config.toml
num_hidden_layers = 19
hidden_size = 128
n_experts = 128
experts_per_token = 2
routed_scale = 1.0
balance_loss = 0.000165
norm = "layernorm"
norm_place = "pre"
qk_norm = false
init_std_o = 0.0
optimizer = "muon_variant"
lr_head = 0.0089
max_grad_norm = 2.0
warmup_steps = 200
dataset = "wikipedia_en"
Below are experts of layer 16 (counted from 0) of a mixture-of-experts language model. Rows are named router (the router's row for the expert), gate (a neuron's input weights, with its number), up (a neuron's input weights, with its number) and show model dimensions 0-127. Each number is 128 + 32 x the weight over its row's rms, rounded and kept within 0 to 255.
Before each expert's rows: a language model's description of what the expert responds to; "mostly gets" lists some tokens that are sent to it at least half of the time. This comes from a sample of Wikipedia text that the model never trained on.

# expert 60
Company and product names. Pieces of company, product and city names in tables of games, films and companies, e.g. Ford Motor, Ltd, Motor City Online.
mostly gets: " Inst", " Melbourne", " Motor", "rec", "abad", " Sydney"
router [194 132 105  88 112 175 180 109 166 185 134  93 159  88  96 138 140 146 136 147 183 151 111 139  85 159 154 164  85 107  56  92 133  79 139 116 126  93 114 117 113 146 116 124  97 106 117 101 160 153 137 172 107 113 116 169 158  64 195 170 174 149 129 145 116  97 173  78 141 136 145 100  80 162 136 110 110 140 152 107  83 158 117 141 149  78  86  97 143 190 120 137 122 108  91 130 144 116 110  87 112 222 131  96 125 152 169 102  73 175 108 151  95 115 129 190 110 102 123 129 108 101  73 148 106 178 128  99]
gate0 [123 100  56 151 119 134 155 148 126 178 140 171 115 187  86 166 123 135  95 121 121 129 169  99 108 141  85 123  69 102 153 112 122 153 144 157 139 116 148 150 159 152 119 134 137  90 148 173 142 220  97 176  58 138 156 168 134  84 123  84 152 161  96 119 145 132 191  85 149 187  47 112 109 159 101 126 157  78 159 143 159 157 161 126 181 131 141 122  93 145 146 144 109 119 110 159 114 112 110  56  97 142 128 100 122 198 115 119 162  78 115 139 125 158  91 126 171  94  48 118  83 128  91 129 131 121 114 109]
up0 [156  94  58 122 135 109 171 149 126 144 147 203 104 154 104 188 112 156 133 146 131 120 166 106 139 158  74 135 117 103 132 115 115 151 139 150 154 120 168 144 161  89  97 117 115  71 150 167 182 134 146 143  94 132 134 145  94  84 157  97 156 120 112 158 129 111 156 101 143 183  72 125  49 155 163 115 126  62 165 141 136 144 123 111 156 113 120 118  96 158 150 152 109 127  98 133 100 112 116  75 115 186 126  59 161 212 140 109 159  55  89 160 109 157 113 132 199  85  53 134 107 131 107 117 122 149 176 119]

# expert 8
Existential there. "There" starting existential clauses before are/were, often after a comma, but or though, plus some clause-linking that, it, would.
mostly gets: " There", "There", " there", "—", " shortly", " may"
router [161 162 132  84 144 137 126  93 115 165 153 169 137  86  89 121 191 107 180 112 121 143  99 152 128 131 163 142 104 166 110  73 135 105 116 133 161  94 131 109 159 146 138 147 126  83 150  64 152 122 113 157 122 138 121 153 158 101 157 172 130 176 105 156 121 113 166 133 151 115 201 132 105 220 135 131 154 101  91 101 130 131 140 164 136  62 131 101 142 175 136 151  98 112 139 109 123  72 103  65 160 166 153  74  57 161 112  68 137 134 130 112  92 142 154 116 123  66 143 105  66  60 128 198 158 131 117  76]
gate0 [120 180 130 150  50 105  98 123 123 107 157 126 190  78  74 122 149 127 146  99  34 130 157 117 170 149 141 168 114 217  93  89 126 128 147 151 138 159 139 129 101 118 142 233 111 123 170 109 144 113  68 130 109 122 130 180 152 141 119 108 124 133 119 195  87 130 131  88 137 112 186 153 160 115  93 147  82 161  99 177 133 133 106 129 130 103 182 132 122 119 105  92 114 169 113 141 198 100 105 125 115 113 163  79 160 120 108 114 168 117 182 152  79 106 147 115 129  90 147 123  83  98 132  93 156 135  95 121]
up0 [ 91 117 136 104 115 127 176 112 150 129 123  84  78 150 118 161 157 147 129 136 157 129 110 138  78 145 141  89 130  72 120 180 122 129  99 170 155 160 108 129  75 156 168 144 101 151  92 128 103 143 115  87 129 164 140 131 151 139 165 123 117 162  70 101 137  99 109  59 171 111  96  96  55 133 192 130 169 129 125 123 154  67 198 124 191 136 180 132 208 146  78 155 107 183  92 133 156 109 205  88 133 151 114  99 161 105  70 140  98 129 123  90 101 121 105 144 129  94 135 108 160 145 147 170 117 147  56 134]

# expert 49
Quantifiers and superlatives. Quantity and degree words before nouns or adjectives, such as most, more, several, many, first, other, often in one of the most.
mostly gets: " more", " most", " several", " some", " many", " largest"
router [132 131 166  95  88 155  84 120 142 110 127 157 157 131  91  99 190 117 151  99 176 154 132 149  71 176 118 140  91 202  78  91 168  95 144 106 115 116 122 147  92 111 103 157  93 124 122 128 202 174  88 130 107 117 146 187 160 110 157 171 162 122  78  98 102 130 118 104 134 138 146 119 140 148 161  90 124 178 101 112 104 143 159 154 108  94 122 105 191 149  69 175 122 108 148 138  90 105 107  83 103 108 132  78 121 145 173  79  85 113 156 183 116  75 190 123 131  97 156  61 120  64 139 173 133 137 168 142]
gate0 [199 172 110 127 106  73  98  80  80 131 172 158 154 118 110 121 159 137 142 137 192 107 160 134 129 171 163 182 154 204 169  76 152 117 161 126 160 124 132 166 126 123 112 156  99 157  89 109 169 192 126 185  90 128 187  82 168 134 126 122 159  94 118  78 134  83 100  97 114  93 123 141 144 126 158 117  94 176 169 112 130 182 158 153 186  90 196 110 110 103 145 130 129 114 119 128 132 106 102  56 118  95 107 126  82 113 156 139 125 128 106 156  97 156  72  99  90 105 101  68 128 113 112 135 100 113 104  93]
up0 [169 145 125 116 104  57 120  84  80 128 179 165 133 116 103 144 142 123 166 132 188  96 176 130 139 144 164 173 143 210 170  53 152 112 200 135 159 109 170 160 120 154 112 195  89 167 105 126 144 216 101 179  75 112 173  94 179 129 131 118 134  70 158  85 138  96  91 110 121  69 120 118 122 130 144 109 106 167 162 128 138 153 164 154 166  90 172 100 135 138 112 123 116 129 100  84 127 128  94  77 111 113 101 112  99 120 135 150 151 145 132 155 120 156  97  87 108  73 118  91 101 133 139 144 101 111 110  98]

# expert 53
Sentence-final periods. Full stops ending sentences, often after a noun or year, including combined forms like ")." and ".\"".
mostly gets: "\".", ".\"", "\").", ").", "."
router [176 126 138  91  92 156 123  58 141 173 170 142 149  98 101  93 156 122 171  98 117 166 123 174  95 155 144 150 106 170  86  82 152  80 139  92 131  95 115 113 156 165 141 112 136 101 122 107 147 191  86 124 102 120 111 177 150  96 199 190 178 148 116 117  81 111 157  92 161 110 177 102  81 163 142 129  79 146 121 122 123 117 114 123 147  91 107  94 179 152 102 172 104  89 150 132  95 110 105 128 141 180 171  68  95 156 180 104  92 174  99 127 129  69 172 137 119  83 161 126  78  81  82 131 143 138 131  96]
gate0 [172 150 124 151 108 138 201 181 112  99 146 110 111 130  98  94 198 182 107  86 142 150 119 124 139 132 109 162 104 152 150 159  60 122  94 155  83  72 141 123 182 148 106  67 124 108  85 119 116 122 138 157 162 159  84 217 112 146 168 127 145 153 129 138  72 136 125 117 172 113  97 145 157  76  99 156 105 167 182 180 121  89  81 115 157  90 170  65  94 137  90 138  97 124  83 130 107 141  89 133 118 136 119 121 173 127 116 116 115 116  99  99 137 114 153 144 148 114 107 159 144 186  44 129 156 160  98 170]
up0 [175 142  93 150  94 105 206 110 124 114 175 130  94 150  93  81 192 170 104  99  89 149 122 118 123  73 131 130  80 125  93 150  87 123 130 183 153 103 159  90 191 141 110  63 125 109  64  95 110 149 168 130 157 147  77 178 110 148 149 160 133 157 132 129 132 116 155  93 156 124  62 132 164  93 136 148 117 134 170 186 115 131  68 138 146  74 123 102  96 163 114  98 138 110  85 103 134 103 130 119 179 126 125  74 188 119 173 107 138 141 139  99 128 135 125 207 154 100 105 131 176 155  85 126 162 151 129 179]

# expert 20
Mid-word letter pieces. Single letters or short pieces like b, Ph, ph, B starting a new fragment inside a word, as in via-b-ility, Ph-i, for-b-ids.
mostly gets: " Ph", " ph", " Ib", "Ph", "b", " ple"
router [165 102 158 106 126 105 100 135 125 152 197 148 214 124  71  94 129 127 131 143 150 132  97 172  89 143 148 158  80 139  86 115 135 106 143 118 155  96  90  84 139 132  71 181  81 112 116 106 135 138  85 135  62 114 116 147 153 118 224 160 199 145 120 141 116  93 128 170 133  69 134 126 111 143 144  69 121 155 117 113  91 126 155 161 179 117  81 117 125 164 123 132 175 135 105 157 104 109 120 113 133 190 129 125 120 109 157  65 100 137 120 183  89  79  95 174  84 115 186  93 118 125 110 160 142 169 131 170]
gate0 [133 169  98 121 133 138 113 159 157  89 138 110 151  85 102 134 162 136 119 165 164 121 124 132  59 118 185  88  96 104 100 111 104 131 123 212 103  98 138 121  89 105 114 107  82 115 166  56 182 142 148 131 117  80  81 123 130 105 148 154 165 170 146  85 134 127  90 113  74 177 156 198 114 119 142 136 111 134  96  93 139 103 114 162 183 166 143 117  86 160  71 189 191 137  54 150 162 105 126  79 147 139 109 128 162 148 128 103 124 171 114 135  98 144 147 156 106 171 112 147 170  57 111 159 122 182 142 143]
up0 [142 168  87 138 136  78 160 143 134 110 174  52 131  95  91 134  89 149 147 135 144 124 144 137  76 126 154  69  85 100  83 101 117 128 122 172 137  89 105 113 123 113 116 150 114 126 146 104 153 148 134 172  92  69 106 103 155 129 163 162 171 176 164 114 134 158  86 143 126 160  95 211  72  86 136 177  87  82 135  83 119 127 162 183 204 158  86 132 121 153 128 158 165 174 101 123 175 103 106 104 134 157 124 135 163 102 112  86 140 160 140 120 142 152 148 112 143 212 130 116 138 114 111  99  58 157 143  68]

# expert 48
Place-name endings. City, region and country names or their final pieces after a comma or "in", e.g. New York, Turin, Bombay, Borneo.
mostly gets: " Manila", " Tokyo", " Mexico", "abad", " Panama", "wich"
router [146 110 182  98  93 143 133  70 135 193 137 123 160  93  98 123 132 159 132 146 182 172 162 151 125 187 187 164 107 119  29 114 174 104 144  86 103 111 171 123 165 112  72 101 122  78 147 112 155 183 133 157 145 145 102 197 155 105 176 127 168 126 148  97  83 126 160  95 119  89 155 128 103 156 158  71 129 116 137 119  80 124 115 135 143  63  75 124 162 196 108 113  92 122 127 143 114  93 125 107 120 174 128 139 110 153 174  79 113 185 116 151 154  86 131 128 141 116 115 104  70 111  96 145  96 155 137 131]
gate0 [154 141 132 144  93 110 177 124 172 163 124 129 144 110  94 120 124 156 111 126 126 132  85 103 113 186 160 101 155  98  49 181 123 144 144  68 122 179 134 144 115  66  97 110 193  54 132 178 175 120 133 136 148 117 145 146  90 128 156 115 108 100 152 100  69 149  93 128 141  99 112 180 124 132 142  50  90 126 151 169  88 165 145 132 116 149 100 181 134 145  99 122 105  53 166 121 151 168 135 107 155 167  60 161 133 177 178 121 135  94 156 134 117 147 139 110 128 108 126 126  98 137  60 175  58 146 151 105]
up0 [153 133 136 150  82 126 137  97 174 123 157 147 151 109 103 136 156 170 103 109 143 191  92 126 156 176 159 121 132  94  77 160 106 141 152  63 105 136 126 105  99  80  79 131 160  79 128 175 191 156 132 166 176 148 136 102 111 150 133 105 123 110 125 123  73 131 108 132 164 104 116 203 110 156 160  59  74 152 161 162 107 150 155 115 103 135  98 165 129 135  75 108 117  45 181 115 143 122 137  81 161 171  69 173 107 164 168 131 116 119 129 113 104 114 173  98 175 120  93 152 101 121  62 167  79 133 139  88]

# expert 46
Biography lead punctuation. Punctuation and words opening biography details, such as commas, semicolons and colons before birth dates, born, died, married, Born: in infobox lines.
mostly gets: " born", " died", "born", "Born", " married", " dated"
router [162 118 125  69 139 103 107  94  96 127 145 134 143 112  94 147 162 115 130 138 146 153 202 141 111 133 199 142 131 169 143  57 172  72 163 100 145  93 119 100 152 172  91 128 114  46 122 126 196 133 110 134 106 168  94 129 153 120 162 188 195 128 122 148 110  78 127 103 115 115 164 130 145 153 106  87  93 134 144 117  83 137 117 154 146  87 130  69 166 177 107 147 159  90  95 133 121 105  82 135  93 153 226  81  90 109 143 112 107 156 143 157 120 121 173 141  97 119 131  99  73  75 105 149 167 146 142 149]
gate0 [155 170 125  68 164 132  89  77 116 116  68 112 142 152 118  63 109 134 160 176 103 181 105 154 176  95 130 139 148 177 178 101 118  99 165 137 107  89 163  80  79 131 105 114 135  82 137 103 125 205 161 132 128 132  85 154 143 130  90 161 170 151 122 197 175 162 182 148 112  55 141 153 131 127 106 137 139 151 129  91 110 119 152 125 175 133 122  77 122 143 106 161  83 171 137 126  88  78 106 122 125 172 138 133  76 116 130 123 130 158  75 145 119 137 131  91 115 153 211  99 122 100 180 118  86 135  89  95]
up0 [154 160 120  99 139 132  75  65  90 112 109 148 138 167 107  94 141 108 171 172  99 174 132 183 195 121 122 110 132 185 137  72  91  91 186 129 105 114 128  64  96 155 148 137 126  83 149 106 134 201 117 149  90 111  81 155 170 133  94 150 153 100 141 113 168 153 140 146 113  80 165 140 157 110 124 143 107 151 116  96  94 132 159 162 146 110 117 133 130  99 149 147  76 171 170 141  82  62  65 151 122 182 148 153  83  64 147 141 139 166  86 129 141 144 162 125  71 107 182  91 123 105 188 100 115 134 130 113]

# expert 52
Article an and An. The article an after is or was, plus name starts with An-, Min-, Han-, as in an average, Anwaar.
mostly gets: " An", " an", "An", " Min", "Min", " MPC"
router [136  96 134  89 133 181 118  79 144 143  93 155 177 119  86 123 111 149 158  90 131 199 163 134 119 146 109 102 104 125 145 104 111 133 152  98 127 110 142 126 125 138 123 150 110  96 150 116 191 180  81 176 107 118 137 176 150 137 156 115 174 188 160 103 153 115 129 103  82  95 152 135 141 156 154 110 124 162 109 115  98 140 115 127 163  59  78  99 202 238 135 173 117  82 133 171  95 130  80 131  92 117 168 112 101 114 171 101 116 113  72 132 109  94 198 172 113  98 165 119  85 111  85 167 148 145 111  81]
gate0 [161 132 111 114 164 121 109 104 110 154  93  99 134  98 161 108 139  98 126 122 158  78 186 174  76 131 122 158 146 161 134 174 119 147 180 120 118  80 150 120 121  70 108 167 164  91  62 157 148 114 147 215 122 104 125  97 109 121 121 129 157 136 127 154 132  95  80 137 143 117 100 132 111 156 158 152  84 100 122 134  60 190 165 134 172 105 111 112  74 106 157 103 150 124 170  99 144 119  85 152 101 124 110 125  69 121  86 147 176 187 131  93 126 152 192 184 187 117 104  56 106 164  81 150 165 156 154 163]
up0 [142 142 131  99 207 130 130  87 136 174 101 122 123 108 122 111 135 126 125  98 169  79 185 175  94 105 150 152 101 139 111 151 125 110 153  82 103 122 181 147 142 120 130 178 150  99  62 114 158 115 119 154 157 147 143  86  85  97 101 159 151 120 125 168  99 140  70 106 126 118 102 182 146 147 146 170 115 117 133 125  76 233 138  94 182 107 105 135  84 121 145 110 144 116 120 111 103 114  86 128  88  99 114 105  79 105  85 165 160 141 109 108 131 169 209 200 158  92 129  78  85 153 113 198 142 158 158 126]